{"num_hidden_layers": 8, "hidden_size": 192, "n_experts": 32, "experts_per_token": 2, "d_expert": 64, "d_shared_expert": 128, "hidden_act": "swiglu", "moe_layers": [0, 2, 4, 6], "router_score": "softmax", "normalize_top_k": true, "routed_scale": 1.0, "balance_loss": 0.00201, "balance_bias": false, "router_logit_norm": 1.0, "router_bias": true, "init_std_router": 0.0125, "lr_router": 0.00106, "num_attention_heads": 6, "num_key_value_heads": 2, "head_dim": 32, "vocab_size": 8192, "norm": "rmsnorm", "norm_place": "pre", "norm_eps": 1e-06, "positions": "rope", "rope_theta": 14700.0, "rope_fraction": 1.0, "qk_norm": false, "attn_scale": 0.177, "tie_word_embeddings": true, "parallel_block": false, "init": "uniform", "init_std_qkv": 0.0306, "init_std_o": 0.0, "init_std_up": 0.0306, "init_std_down": 0.0, "optimizer": "adam_variant", "learning_rate": 0.00144, "beta1": 0.9, "beta2": 0.98, "weight_decay": 0.094, "lr_head": 0.00668, "max_grad_norm": 0.5, "warmup_steps": 283, "schedule": "wsd", "decay_fraction": 0.851, "decay_shape": "linear", "final_lr_fraction": 0.05, "batch_tokens": 65536, "max_seq_len": 1024, "doc_mask": false, "train_tokens": 439300000, "max_steps": 6704, "dataset": "wikipedia_en"}
Below are experts of layer 2 (counted from 0) of a mixture-of-experts language model. Rows are named router (the router's row for the expert), gate (a neuron's input weights, with its number), up (a neuron's input weights, with its number) and show model dimensions 0-191. Each number is 500 + 50 x the weight over its row's rms, rounded and kept within 0 to 999. Numbers have three digits each.
Before each expert's rows: a language model's description of what the expert responds to. This comes from a sample of Wikipedia text that the model never trained on.

# expert 20
It responds to: The words on, which and against, nt inside concentrated, impr- word starts, middle dots in name lists, and non-Latin characters in tables.
router:429594465560549557465523478563525493588414488532508476472550490524584469452433482589528476548505505446513553557596520491501543456569493515526565467470430502377464426536439513576534562453507462502496503603455522488514450497472473560521513382513445452450520549566542520560440507466545497514542497447524319413489475498444473440520560492496477507457487489603472472506462571402467504597467544482509490545483448537461571567467460544527609452601547516526439559521462407556557488524481540454507466560520425492495534535590588494453531553515548612567505513582483512516473559513569554505
gate6:460545502458566525470486458463492401471579527565492485461522502465464451539499546476466475468508575569511485473500452516493482604461508459546517498465496501425457473534550579466555549559476613523596485540504425461494429533441451399526552454472559407503555461480617536493513627457486489456534599448501583467448492493536479476439465572533483428481521574566501507491513437482402560439462469472590478589553437483479417527505483523521443433455548599544580461490424515436585483446449506410486497465444453533474582459461550547523503474427506464506521499486368485490569520418543374462
up6:494525508567517531486447470519609475522531557444495608466527474471516509467455534462603456486451464537504474473510517583382472367573432538531452516579558515543550566569499519548452509505519420477514460592540488507475553469467413505542461506441462548463547553526472508449465560557403537538481511539588530455470495512505547518580580552483483524501636422518494520584477483441574493537519450464461483486442469520417566601474527569514469611534486482453545563508499491492332455599459464499545580484552567512663483482443439486544514567490546491486498464534501469497551455483479529480
gate7:557515464423476451519489472474481496453481504572484450487496498517442387458463562468497430505554554452547574452553407522459518505572596443463565430484509412461504516494407512477441523457445471604557494425497504430544448441479454529485508446460448489528511481463508479365542525411477522552610562483543454479466498511469482555446504475465564505420463484521477532518497544560557427427524472420525542559584473506483387484533530556497500532597407621510561539536501488502560465464608458451448484447588598470604480509429465522451471489458501486555512529525383531399528441514418480502
up7:430501475519499480554587466433514559505530534457508469500467477608484517496611495447507579517562516439460534474467472499531434501553466551506502454538565506449467476499505535541579562625441450491520505515477435510516505512463395518460497478452426484519468461536498481529513445537432444465526447464445448552568552526435477537421562467522482503564618451403558526509469536488432482458463550461516547525485580510654383514311547475477506460529471530512490501580530474475561393444504540532472487496474495421457423496571552562586510576583489542506493406563499512491534394458490428560
gate8:541537640537479467477503486531500430483492455472478437460474522433548467459384495513592553525557519599635483540468517501344483492525504533600535493520566525397508447499521603518437467509494459532525609533517470479523483521512461447570506427456517500572459570521494494457507453490516499491485548452547506466576473454544498628551521484564525516471508504500483500625557618498487546462517468505569604553557514430432410493489540516613464553559460528481491478479447396445474478546484557441420533475456424516455537471568518541499498480465577603598502477500452475543437538511489506474
up8:529474533538456629410432461561429422502511521506569433501513467459565509488521474488549517443473565542543541533455545478471472529496536502520478548507516561461483453461451595593519563450500436498439566476534554555545476536478527469491491423500480387427593488475549462454471525582451489555575570529649533493548514398505511568594454491512510625416517526537513536565584530506489507468523376523524540507495435392495466450449552536629526551499463475481513507483494458456498474525458497413462556491416472598429476459530520515536545431493604485511525433451407514535513548481589520479
gate9:494419445469444423493424461537549493471514461601465418402489515454484496497502528468480531439488452494484473446444481538517541402530522541481554476484492539503472486517401473473427468408399521573457499580595455498519517465495606506465592463457494490486565526467517528408564394516503449510549564525470469481532497452479567474460504419384511417546577500548497529524500595556569503410502474478409418467583484486475488533425491396520488473472439505447518480454483453444499555560509532459446479597536524485587575500447423553543489586526549465530507590421426511370481517483511406507
up9:361498459555504524534458556392534560545504533556488521542384542435540509513444417493590492556484446376472504578573490367538562411469461409413504516490462510509511504582547539577470598449434482486393459526468502528474416490505505437467487548466435522448533492495475515467540482575455447463555456474449532542460465467486501388486525577484460395596600499559495454507498456478521522539591546469565463448515468488460512523482553475532521631518506469505448461501498452444461575535478508435497481547537531417549511513541490531590551460455466555507466537485533501413485533438585543511
gate10:452538475521538540581586534448589457514461470522498546474506444480561584534495537579599433483547500503538467558477531535556404510453517477454457471456502460533456551508539495506449441338441582471529470505518474441466377364467566562558483457562551521432497503499488511505570423480480539535425547504457482542528448479529477470495508584509487502448495527474612453484494529501406581511380532547512549512530530570585472495521555463490553414548509557515449415501461449562516501395532420476554466599535489498540543453499508484519487451402549567552545498450554584388465504465548549545
up10:506499476482486523457531485425574484439512557543643540511478480524513458568434485541398516546505464493358462522579530519551519575553441551540481516485490609567465543439466594474566517517475487586550476473474549542460454421549537504519482551486479509544521555473448617433504551583495456509520480540562545391496535533524493403438530475415448462492493455468508454431514462417532574482544520509392636566456422526566522522590473513517526515577458443487523545531474487554511541461392523425506448453468506477490567517517512558497508460378516545452528519403471572486476567495517593477
gate11:519543500536537554530574569589515552466559452466464522446513499441469517479607442479542520434564483520441508465469410548448510427546530537497529419470464511601409551519486546401400556525542541496544511565508542445456437468571471535521462430551447501452472526512448477562533535514489508419457563514498446416469402489448522495531424492489532521436488489561534502426503520459482478521492568468598496421528492402433473559472531561401568502498512539511544404493437485451533491499506440416580434472497480515579484436620582436431473518430585446450527514453524525478550637409482494437
up11:560398493562544445528414550460403475520526397544581516579462527511519510448538553483483434582501436562459535515554524497434433524498378568514454516583480476467514495540493526542512427490597503497467609539505563472512481562588470472545445470479592400502446483438592486457562456461505442458506516539534501523539503518473500537573493446551469466527524591477510438487511447502522503481508483476486499433457503463493447483538402510451429583368589388520506483408555479491421501554503512581550538511534482480456506584507440402481402424514451516530463469546549407580539474541466566452
gate12:505561373553489505433473447576512478498565455505502557370589526562535389558449556442508476450455492443491528528504459608605552493466442539527561454430491511523410530487500558552469643608464484523542454526522457523427493478506492441404410509433506487428568424523518474430500534569589447582504574408457475520469488524497542459505463502507574476531520559509502536497512380534514572468518454485451517502499422519532592462413524502541488433509455569529532446555548464493482445507469457463503487576469495572525545515514590491562528494485462487394393538549432512484498479451529469484
up12:560516575437449519592424460475557461505525518482431496584492590466464386490597430501456478534564570547538485541499517457450517506482556384528593576536483465561553511509486421513479490518529566459473542500477504523538541556510506365488553586581444519470533579435491477489481427384489524508522494503499478507575554449496399538533599482543432495467570458472473507524435504512531520533581465523425512474585439505580447533510403503391486570515521492542501515514552482404529498562527539526492577515421585544562518528513496457480440488513547543550592528435448476376435489530489466595
gate13:523488579462531505422543511495477460533541546384503374423489527521535491431569477446577465539477473534520483394489436641522485535495434483480594451437448511559484527550573558459539588565534422411579450552545502458492492470458496547500474478405504483435520454508505509438573431464444628419446531509529529498536457496459486471516509514526526527532482494481500530494502512569480502510546474544567623512549590467519474437529561526631480509548550570605534451528580513546554454437522494450559533593550482508514503594491562477524520549521521494583497502574484554408472480416425500437
up13:487469465481419505506389517532513586473412470508424552537491534514457494427478480403483562458636482462456504521416567383559535479481448495512389492576496428500489536418496473497534564517461485507506419485471500362493543499512437472473588507475509508511452476521578451515513488470476532501546473490453550566458539463430570399486471531519468494520505479591493465475539499472547493530560614515470525527495530541512504617531465518595552405540475382499515470568477558511477509510534521486459541398576505453613481403514418492519510493485554453370520412423541528491579531506573458546
gate14:576533461481554587445494472527595521437459551557560488482518523441560512493512460510374576463490466442533472464487588452541516436476470448426574550443515458538438546473519447534469555562538488566527492529456587536519488444517531487536527466511474502422553465462470497448533500466438439478510572458475385481508501404408507417435482482478488457536469427564453499576515505505516506554517507454450521638538450524530475519529501569495524549512392540522510524608571564527496408506466552448476474584511553578546590484592550410554451513467474621514562540504489529433511481456669506483
up14:522503542524468425408502452601469429547517543493592498404429486372460500484625428486471586437475493539458449426477540558557439399486443531529611552453566506476475508411419466531454462537562478517522489469522479506518508594571428437508552544485505459483574405533579526457477546485608552506512512544447556515460544503487474457419502543553532448402470511497457439441507570545481459432412560449526473463498524550493533487582491470500626433481452485439537499535568560490515505475492533486461501513541524454501484564566492536539502436441481586429475458408501529422424464537554484542
gate15:496542517556460496539493401519558511474501466409542500415452450533561470500476437466470451494467541445473538547578491525551516469468503498541527490411492421476446512488550526534419508603547537401486490527513516483451503476480594495578428442525557561430511492473513500551394481466562511452472573434478499550565578529414450424482573594477466464536469566547498446556475485570503521530436482527544492523467510648464423479477558536399463527486528487544597512477566580486523408492513525471486582486450567491356554573481543501470465521528553622525522441616490488444463501455528602429
up15:572496541513520360503484579426499491487566509553481580563507492496515489459461506508484505486572461429512478514559520556332571469382482498494481529574450621496502520484506562477518479502495601544532549478544542535371513543508510458453529520450531546545372438507434541525569458461476464595553418516529580507495541398410605507484562527521518543608567531416536583553443531433512432527561584425475535458541554528409516513570475451504435508475513550514545480489499475452499566525502484527519490513517458380533551477441499437509493480519471492519494514428519482531588528569485455451
gate16:479469513517588494520513450410529423511463453392544590596591540545423542411482526448536424472544502574485507447496573550557455559467461452462451501475463529476437469390525532486502539598495538528463520544487544509420441584499442520518474457490504500484509469566524497493560576529493536403468504565532421523422543516565501490434521498452495452551574592506473492584478433460444486453476643501528439588573489475612521544493485491499553601583501418512501404511465531583515554533472461513411589549497452494425514514597477414536484485498530515540515534561511483454481596431523469466
up16:435526465474499546538521552463477454584568501457484459509516487529542531526545569475620438583502492415470561483377474467479513430540558486525530428471569526474431423558488585513481471492500599392439511462483472578552521417445404530483469488525466501464447489451423421559542540508536603412551442576441556568482475488497435439438444428478572474488485503553542533451507524429517507435524468584423534519460534573579492459518471479575567486526412493441474520558537527496514514452474433435525437523556485522418385509405535479470432530589571485501515533504412530440551515546452483437
gate17:492530450572456543545461518537541507500529469469444387505408485546482432483469483566504471494469482530483477448425424594602503425525482420478596443553506514460503518515554450489488576510539578546508563502475552508575436452448472504467522469481473446467597474465478447489481479408465462524457584530435489477476438590504494474523545497436456447545464467524564490533421572478463441473485550488583511536599613594494442461419546474468526508490484584402564510441479608469517447569589483412516566573544541467491527548507543411535440504489424400526575591396511551477441450459516474523
up17:494490539513559485500523475400476440465485448592547530556529530580496560586576616511485450532575525547525576530420482502481526553518490414575507556426541445531536539481560511486482437454603447495478459539501467470375530511480565454563547500508433472550460561454561532536411487549523511472462514556467481504438463544550468450424462555586451548597507544474532519452470543562501601484421474532429489502454416550464407549511469482514447455577545510534487536551511580480554445528463414536515452489465458397398636559560430429462428472528549510476572493566514578479497455517529493507
gate18:534503466472484508474506590490592431506480610464477500535479588446568403555503637520506507514565561473470542498509438504482562540457501568509545478469445472481409551535432482518548548434547534488397473482514499534506589447466573462468443541539578452524521530369522576514523451531529515514503386551392563510583525466393451543527524483415567485485570466490457481606426466476503441477592459565436445546488531460500581441495557525510421562536475506549508581446578492465504457515554461495468512555398512517457611570450508522503566497508509559571510477486481430553509506442559541544
up18:488476503538480529525531500397488673546537514506418426544443481487448594474533478418466512572514491528484532489533542463506474451498555522493437473485513446530491541498521487486550486510504509452578580436458531500487478392576437497385572464415400515484527506498461465449545525485520475502573501488485577495423486524423582505488430530595478533578399461470559414437478473535505511528500594521512636440478607489539514472524528512590550516452498455438509530447454498501466410480490417494561438461431458470564477459551544471425520501567467448436405517384540562492454501569443447427
gate19:529486521511428529540464571514449514558442533527479486482400485518501474464475516494537485504476570508472436441455549476524602377583495516473501474384461557479471512520446505538581544589482488471473399526400435421440473499496551495430578480523516465402567501490452503499474552462460510495485597572492520544363492518406518501539519468502505411439497526519558469448540542487421450423539462379540409547574510524535513487570550463500477542530518590562488491515540478464474435514437534415533501565415465536473537468418519383558556534550489547584467597602474457474519565486515422542
up19:394441445529403477504498489500545546504525502511461576533474554444495474551516482519442442510550520547491533470651527567576489593428499547398401441532557442566475542489554552549472446479510482509509440515547542528500488556509524458488464491504585598482519487489476588513543460480471473443480487492422556495446490417555537451526578542480558602489559551503475510583452459524581515553549484598458474485474435489475421495507534457510427515426492525500513579411492562452530601525529436553478608456464448518528555530473573566571458334452546560462449411533520565524524502514520506418
gate20:461442454547574494496444472518534522454438479459511573521419576515511520498512488501520487530518481419611530525407492547389512409477473442522517455486494604483522519470518570535503506536507549477508517618489557519518443451603570466523581430577537458525492547418505484497553551399445492474418528452468465484593452495453506444432428459388487432425489495501484491488479459518483646484458483465435592461552540530567563501572499603473511494455507493586539457499561509556433462427525506543443574514503554487387581481457453428470430469472475504545554528519442554536397514460473421438
up20:508464497466503500549433538518505503519449485543484466504495519454497487515499547510452583420474526473522526486474467530424586461413548446483486503455458576533571519498502384460380612498457578398421532521504526533555441429587515520525549445533560494425541511474536514532517461508597393519559515524425464560593460511496524599478460421573561435487493515520539583507479542505545439539453457477504434442377408483449489439523490482500482565440504559550471494454628436477491496469452565523457532408363452541414501472532552480525512426491495523506493539484472552556527535516480493334
gate21:463527550538499470458421459466638533458526533541578437522560486425492511608498504548447469374499464445460478467448538425483511484519480435553543587548552516430575529475457515474450488468454507576458493645527540471456490439480537483529554481562459468577525550482441501459504447456387470511507452511519497429538537421478493461501510505486490486519456511600536417591511514504496547605495451508432540517601445545412475530478499627556481521450528547579474425466399544592491526479438563447531524522429579498473567465561595506529499562582535562477558551468499531439493497491560443555
up21:518510520601463509517379545476536482505515561567531498519534455426440471545524541508561569561511522516477516414445489446504501477526495492444466430618550351519598459483528484527429546525430510493528579503517614493515502546436457503474606570503482481520555426588459481389461495468505526475599558495459455501477576582445504494492511460474427542496500504550430504495505498523434494559411519504482529611512529513526489414481552503549509572510466613373526494491514460465513485571479475435518529498507538515525502506527582494642502567588423556464482477423487629460450450419476478470
gate22:428511510587511455527524553514499476390558452379502474470424510489479493477498566469572483458473491577503482475470492520514439514497513511557558450560558351490416491486478474505485462604553458534420598443525434502513498483440420490550458480495445443415481485444506406390468482532505514497485479558417499559519503479489412550537488485482515612485558541556472491466597496463470437500410481518543508579501513555520421384410531450547526449515570530518533476599506595504424484499551435409452569467520538467382441421449618564508491570542486470529497471494478506451449507549487535537
up22:409514437565492596485528475514493484540539460541508520497497446513460533537422438538459480499438464402376462477535518554478504561542440501507449595467502536527535528489522498449556560480547484547579487408507533486372433493511435425617547492453456530461428397516467491499440555463457379524523470431437554496441446519510519521589605536527467488557502466483476406491457531483451499596520599560613441464501494484468484553537529507524463446421561554479499501507486430443593396538537564416532534551490503513535454485567432463572546495491547452514474506376582492518522481441459564494
gate23:470437517474475471480533483500595460504435383528557488439480531514455514630447384411555474522477468482527521514542471402448562483424502455474516572523444525485508516495578529480481448526532611474501512495553460519582428550482536541539563414507523377387486595489558470535469442452508447501506541485399492503431579517463565403541469505583486498600464549544518506550538562414535562550437531546480522465519463480520483483522426465563479417488537464409482417466420442433535432430485511530583428504409538437516423498433525536479498556497540583501557466492501412499451514462482511507
up23:439446501526526478471470583562554512531533396483537544464507497505523449615513415517469409453460517491541409540528444433417467550407497550539467538528559467556459583581521554465494437577430491624430510539423514497479439421545529483527512477465536467507496629599511436532477511450474478401464506558445527537532527506438483540466380484554495494526514482504453534439516513461508634533556505516546510396513546508535410521496466472478507542491582520506490521547517445546402425499519542508479498465483581456503441426510515470540528657449515508490506428561438495479410506536601548547
gate24:494484555513462553478469403501583466497449448519536528453453510476633531572465480483574445479454540470410527545510572487553505452554460494520578505465434423557474463513568442544444558558578510550442477509540587475483494595480503567626512451478457488454493511460599548451486520384504430492507541457472519557530573515546534549571517461458474465474513441422485467516431606459517437549493428473562483544430517515426411537396512584468464457398477555557527481488508510468555478576394464389461441516530556479525500505545463490483474585469496514605518577477499424426529561490461516449
up24:464538474488449446514467522460453530511427460413553372531474451498453495522575546506557574453514450524518473386545443575437407504453517521510485507491457533542515445460449498442464449526496391536595493456486421440529543576452430577465539491518541438527497548455490478416456597420379485513446583607523480493515526527517470559538420442584459437607492513486544504418512507527451495538520630517579514474510486437491540438505410540514556520547554524514555552534552467441483464476556581583512526446471484493511523479515465466498467414458420354455499524425506570505476477441469496518
gate25:412557476424595409511466553516416424482483504445579487434486381496467546473452554435486534564539511536565510511518476483550520586543499534514459473426523506511494472575505515460472513551515552540506542542517506523546506444538596454375490439504566438513443508435502535513535498541460512479497534566457510596550533521516470504480473531533482459555510541499527467593434537591403508501519544478574503560573489574502432493457492497457532463557532602511478377551497451603544474533495510451548481514479455543425482467461517545566402618540430432579505447537416635490416514419600491475
up25:530498525479526453443461531398509449462510576505475466436513553552505526535505455516542487566540496566532483540522551532565419546425574477505517447520476507557538548515479478487488575528510497542478517473606568387485440428480637541523517499511509470419503489394594539483546451492427481419559385534532471597468519397540580526498564467551552478509632526508512525515438562551526462519540513468568483611532593509510419638548508511518474534488471485587495526466567455540423508472518502548518523552443508436452437460527483523494566447569471515596530531506534409442431531468570606505
gate26:446502499583494504472471496497439420516529539453429530599512539539478529479487462452504481475495487499489589545538436493519475498528507478558441580476505523610515512431499482526375459548464431533528486499429480545605415523454490402509513476491557382516627498513451501560449581458544491494476592471513445515513502516491525525592484506556515488518459509541403440545385466481512554513499404459507528526465521543509506523399502525586475457578587614555470509475512393535537425578485495381564549497385484555587596475452594553530484480470530570547444549551573519543500476500464467540
up26:469564524595485437590412492442449587567517526507398524515506563512504498508410511443500474567542545444614590527401501437592577428503541488427522481563552474569522565499585472582507489484515529426541475488491431512426463442485511445419435532439495559495488545465489381586462541544554587483507533574521462588496520433414518525496443460494551542548431539513476431477457464430552438458407497502554564509532533517539426417490515541508470505533498400545462453543593459499484558555414523490491481537494440541451564493449468537565450494509477489506438571499595542584472505515498537496
gate27:576493428478485459529592481574485583574482490504576481483532429500467451542509526532485534495506620524505399466546348411450539487494436535605500490526507531583485468500486451464504466443545498579405447524466572465418513411480525497544538618618503389546523520512506499468475534520512478595514524450399494419594523473492503522470515553544485531528449470558575506564556543499396491595367598445543532534557528472540488532502532477504491506519533511497480516552458436499546540481420593429523500478508519447546503498413430513492462545445496594497561526480534428477442501463513432463
up27:476498474546550500539466447525526480545492516452504421677463597519368504554529477513539428547529539498528493542491436545503596469501555490569521433539579545502534451508499439503463478419514407517456567465543483477506578460490471553562543492542539511605495557460466417515519480494457481434515392499471520538477461519515473487539533481464525507540538412525429474622485589567532573422524508548553417500484527483494534463485527461451580626548532452521532516523484422465468536474512613509439524557488532443550442540425451567498434498565444513587518420449538497483355511424562459534
gate28:534497558460474471410537492561599525520449487551496591431449436517501525426459439516472493548468568547600501521511519479441468452531537497518527382521481474471474510578639484543434421540484546548483438508504411495507525440470631507502479438478572547503566566514492577586552527534469445529447555422528413471529452464512510559484521466500437461385468518551592436523547451516417572466455565397566564490471473483503424478461462583449455453482491515619508436464447514469492502469412485491505573583464506530475502401560522487510444547533509457467395488504573486450410544522512461520
up28:514462400515491427522506538477540552491555492517408502501457477428533517423463621548464591438512587508505507529487524524434584508592619457521524491511560457415435516485463606489528419466483554443488449567473522485604481481495531465533493467477494475487520510501463501439534486495478593471418530572485513552435509485465495494504425439505550535489526479472580501524545505506470485480390432453534439415452423511394539456488554375532465437499558454447550487503479562509499577439484534522349479425382481566502585435447464440484494464416599440470483489503454512516439524551553463573
gate29:427506521532481530560453456570593459499490455530435494467485565477551514544513408538492445528597523414543486591487555500496489407538538493516482492604419520457560476517584510425486525512543499509486542583531438451562522481505440430581518473553465511550439502510499467467515453351473467455492515449474580527450573467548500484429460525554496505403452473450493475594552541442599531531532505518436451502563583500466547595542497561412476453583394535425601609454595551539505501382562484474441492480531486497493591483471541464484484528506609551516519470569494439550466548495482456517
up29:587525574577500492447522573556471496463437552402515526507580471415462485439475474434496476512443518400586520481545494563501509512405554563530550523494517519465493505489544524521514535459503469467464511459621545422453441486429474469483516484491556528506545492567485539501519509597533575489504471517514428449543535523501408498469544480368470552439528503529480478433490430431586516584427592432584530519421482417513534450529473455568504474463549456543499583450452424455422542573481468514483406541552598557480510520530516531473506564503385487495481447617443470428614517604441497491
gate30:566542585580587553550496421573533460517522459546546530465504512452466527563487480471576440484545522499483549453540593484522547400432539447570493472483519504487487528560495479516462513576627450546426440538535461533461516539519467510556504577429481485539470494507422432510609524368420531440485407480452511525602543517562460541445474496441519451584581485520507543594558451547536541514513481422445463509594483487460407552490476580524513502565534438462494393532459538519485505475490461451471549436508470441525481453516454422549544482570520532582540437617459507447537549443494463386
up30:506495590620525610508461490468573467523453560489470534568481496556453541505468572492490508490643519470555526456539609486481522532465501536467529530594466493439502455430525394508403482494570554458464488529442406430468520485437548556467514532477491525445525437544487570553529522458486566447523411486535455459520574480471484402512482488430481366484527520490506486426550507566480572549485475490446480522496451507535474373501556526436459534566546499418482436482515500629500513546409494501484468460450466473585453464511556475559447501566529597608493534414535620532494521432525558508
gate31:513512535544561431476574581586502536579475530576611442498436554490483509498491457550562593379505505550490441497501539552422423462535516541568593450540504504475465478423498430514473490469517521503511469535546454524550436511462500390470596384496437471472560416578530535523515481512460450542538500508395508484472517464396462428477573559493490507428579502525582527632488507468405475573454524479561522550536506504592508530465487515485413509459425431552524459472557473530524443520482553500443451577501506403484564526444553512472496524472550521558438541572520474361486451440524497456
up31:439568509522492541559453398476547436448551522469510524522551557518469489485487495418406437509550457529532557546558520514572535557569514461476567527510529432550525504504496557502576476467589394443488510506478493534450484426488418449568465565465532457473457515468527357458397516455466595431471452552580534472530457554576401497474515426617522510576456447524464573553538515506523497518506444592522438497465605579437424612503487510527460477552517547516515616553510501580493469487498422562561549497476441486510535562523459465560570458384424534498552543540484521563484526533485469472
gate32:521454412553445400497494523426486446515470478484603517511490463482511529494499418481489452417527477441394464521521492490551536414497416461578523484368518555470397457479510435532524514522519543525513548475564476482405501544523485517532474406519495487474449499479488558489467444475415558501528497466496456551565563447486494491554435528457517512479502504425434537500494547384475510513459492562490506475513585542491623392512496443438529456454510491595519442350433468443438500424396407450527493570445451505397434480539537580495545562441441526502575531505478413398534531562460464511
up32:486450482498519556565502537440470517522513427506484640429425531513495464496507516453467555581484393462438505668441517477593520468511498499486521488548434445509443514400591356578508520497482457473513495517458445503503504540511474466459485508420475548434482489585574442489465540471522413473594498442451503471513528534454553494491511557492527457450566508406547590583458506476534528500466531498508490492485535471530635432456486536470484461441460534606520478409548444655412488438564483460497519510571502444503495611476497563486501467525435536536469598476438516487420504532476547522
gate33:479436573450423539634520458573552490525469518543461579445522549511441474598524515517507514525513518488515437574433513547456479482475481478489487466522512395496522578505526487579434449458472507484440502607479424480400411407416554428462487462485481476455531468527481474525510450469576509522584563471506469496431457543533446505497508425531534470464525482486458478529444491450520549473511517461491455470581559626603498472511554514582490533571501586468495495509489475581508487542439581485421416590518479414472506426446479412554463442534517640503527555442395548457524497575464522623
up33:516516503452576504530357467459538475461500478493520436644526564476474527501477484503524433471600443502519530518511512487516466539441504580526607570522414517552565393488530422497452548525453475493524582457457514569435467580515470392505548518492532490633557492529507454522484480499493481469600383477409501556577497455621545469526472474475511448547520479531438532572477551527523451517501561571563430490512555566435513581480575476524478495557542576532535499490566431406536527561485647488527599505503502507482458554498465484442559439576423493520526577517479517470537523493497484424
gate34:528569523484516657439439506549455413460485527537541518457434481452563461468496446437528465493445552466538457479487531497493512436527464483514580452470516504492504534561508542535442515564487533525475453514423533411415536538459506505547484543435531447512598501435523481449458567343514470482480572512528449512564427413537609561523497436454439509479530517518451538499588494426497465450501379457543517517581387507509500583569503619460447527493466571573561496458457458490543542502447488453533484486483555477476569580481515425462511566379563487589460565575407478547519546538449496491
up34:511381453486447452476575551476467535428572456501425547482469618491446502590589548527450486497457456459496523438522558487478500479467381440497421459593532496461494552390459450544490543375458505478424578522439412417481473474482500509469533446491473565442499493495581485482509579509551468491474458530475569432457518441510525366586502520574475583444528475540531428605498442536482587491484513574444529519489479470467478517405479497416444533498484521463462518509443555475538522405541358478423538441490421476501519532578547533523496568508533523411506433515551524525482471494487547529
gate35:548552414434527488481494495513584448482478496524452489545438524447563573606503483452578531479516496500512555537562552510531569445484492463555541465527572601489378436475546593478481535459538562437448488465364472493473422560515502512551450466501533457504387605538590518425420508525478607466563490539419456538538468455512484423523539483505390490581493518461501484531539559546538555526474469488468494506516422524447548555539475483613562529479508558441551476552469521506433536544427510443556521555468466524544500493475448500600512458411407501562539468498441453493530627538396481464
up35:497438522374518476533542434550527476370550527592450498403409555496522527525531550495455481454464517587459562501474437576581478494465460513543586542561573459593493417484493555583580491487497602471579546501518525443523479516447462542608508567526456408502557458469571516511466492633551552484497519478474541506479514424633515564502486562595490527513501457461485492512478507571574613554424532523503447459517550516413527550411482592479408548511523541503480499481534539490509549522533495512494588560502497420411430523532530493566549481403536509501539465503519520498505537534501441537
gate36:538554461424595457543521516474517552460566429445555468501498540476525550415488479529549510501527495512521491423504540588578502583553430519473592424547546484536497459432492494570486589540566501456532533431403528390507427562452422518491498483513455410507472502538566494456437461444376490471435503494500458471500458513536380450447436422573503522548602591342547457460556587470502591543470494494559498491532512408517545558426559432483566540517528511565461497543523441567441518429476469512478520560470520478457469516541555519526500450402537520596502462554449495510458508512556500548
up36:577471414488478496399574576455516459498455514493543436493488445502495493483447581424598566553575430521428491428496507589456569529533452484491514482479507413519567541478476544526484543512475423530480536484455496497582434478431524476538449427493505463386497406497555457500523468437440440529506499470495565472425384463556557467499572474591569445505497536449456478520531581575588557478501415543417454536535517469468498516464460464527528510487492555642446492609470458569440451363534566481526464489471442484464487496519494471563588506534450418460608489434485482536552539469508481570
gate37:471490436528541512546554508577534512498561497417434484449526525477453415482525471415574575499555449458499588417528466409538469552502520481576542511530466502514452580540521566539451541580397551492488523603495450571482564439470400459424510462457427493463510518494554412608505508487523445552458564499484436448589461608498550560585455476489504533580558473457516515540454525401435431527565431427451504543451497512545518483477527523535535510539544616501580518425395464513486479559441518403528466356489461489528466457499534483527537450504492533507536518566433457535461575438457489515
up37:550566503508577508565454519364419444508535450514555567517522546585511514504494495532397556506575499526458449517414445556514502474505470415492557525492542619525403418499472481526537554538480560397498453523503511605510527549559485494471570427508496380445541465494519553413501540546523486387565429566535542428514492563496417435536480532489470579531532525482506498494556475478427469528572549375542465488443461496474580494518416496520483569523502459572447461506510533430474495498560533606426480565472460471466493508476573579446559507478488550543476458469514568457502483381477443405
gate38:499584459506544479453394382611489385488438431582571564509612420536490558471473449495425509527524625516513557487539447556531492485427531474489417612494441534561473484535517498535471408545600481498509448497472495480551508447470453520495566464588536401547595511545426425469548491542514561485387533527502424531449505504508474506449398486414514459521469601498546460518494489504448435578523489479548493507429605522535494545445490512438538437601494498498498534514518483443534478486532443495510562423551566509478507508525526473466523394503525485476403481505512406516535503514471434445
up38:468497602514420546418569507411381513494535612551455536523439495494520537409505545509573474454519434513539460473437480550499441423501465484437578466624496554531533487485535438563480524556469427443478497456454540599474418560486589484417517508563391491523548434540561445496431574502548524558477532518471405533525523494504517468508463433454583469462420452404488509446502488567460417484508532546463453472487626483509590477549459460539566538414437526505507489491530510513406406563494501462513496596515458473472545520459543534571571508581477484515538514493550580581462532504463541513
gate39:503540390552498551488491441504464414517483554514585524566545502479472419521461485523553497489421502420564559482415492570473486465428536437483552461474453490505569498522485512504398528501500412560461521516473480513428466501495513467485489550481524401394530446512486481563546411479511452539626545483521449428497585518511470479480588458583530547430505528566406516454488546516544499466472523461525564483565520553613499487548556508647553481518550588491478565531530431485535472467537526454412517562436495408498613374553529462591444451547597519459499521466542483419442509510525584506
up39:477517496540490523519454571406502547486559557455482528576503575527555564464504467457451528531457556528490546542506507410566440421550507571470490515504392461461512547461562403531534487549557514371493534403494499430489611531474545604418490508444446556490532455503515509554513513482435479479494570554606454563527615444484517545470490578531485364534510517482509503430532495534578429573557509517467576553583570500481552518426536448408574566482399554532541483459595575513487491452556433506485502530578628503485522591511508435459589495522513433497522478534505526518508499495481487510
gate40:433568536488502393570472496539472483476530460434515477523536576510508537480601468441460555399539551511501487475425505432637530406478497483494499431528563596499466445513491469462360436439512488526502446433553475488465536443437519525561561460571468474530603537474531516482420490590545556502472615534429498582575488396498479547513422462509503417549499501555504486514455501542445465444535441491450524494549523472534455566506476546447574536487460549580538506498525582476583463485501549415548541414511575550559400459538488514451539568467532523604513516441475438500484576439544555549
up40:494555482521493576566489519504501492544516577549475511538562571420525495481502480484466559456499480500467543526525516532457539502500496557543513418577480490462521557499538523490483483386473563355558520502471449403460503550500499535486536481418436525397431472548404505497561463537519531555565574575524564434457590515563462416590559428481431474511500530439475496491510562470486500613518600448446499555496412500457425555517562463439490465452419555471434442540561558502495469478487479554503408574472392560471531530523526535574541506482569502511421568502587653491573479586442492475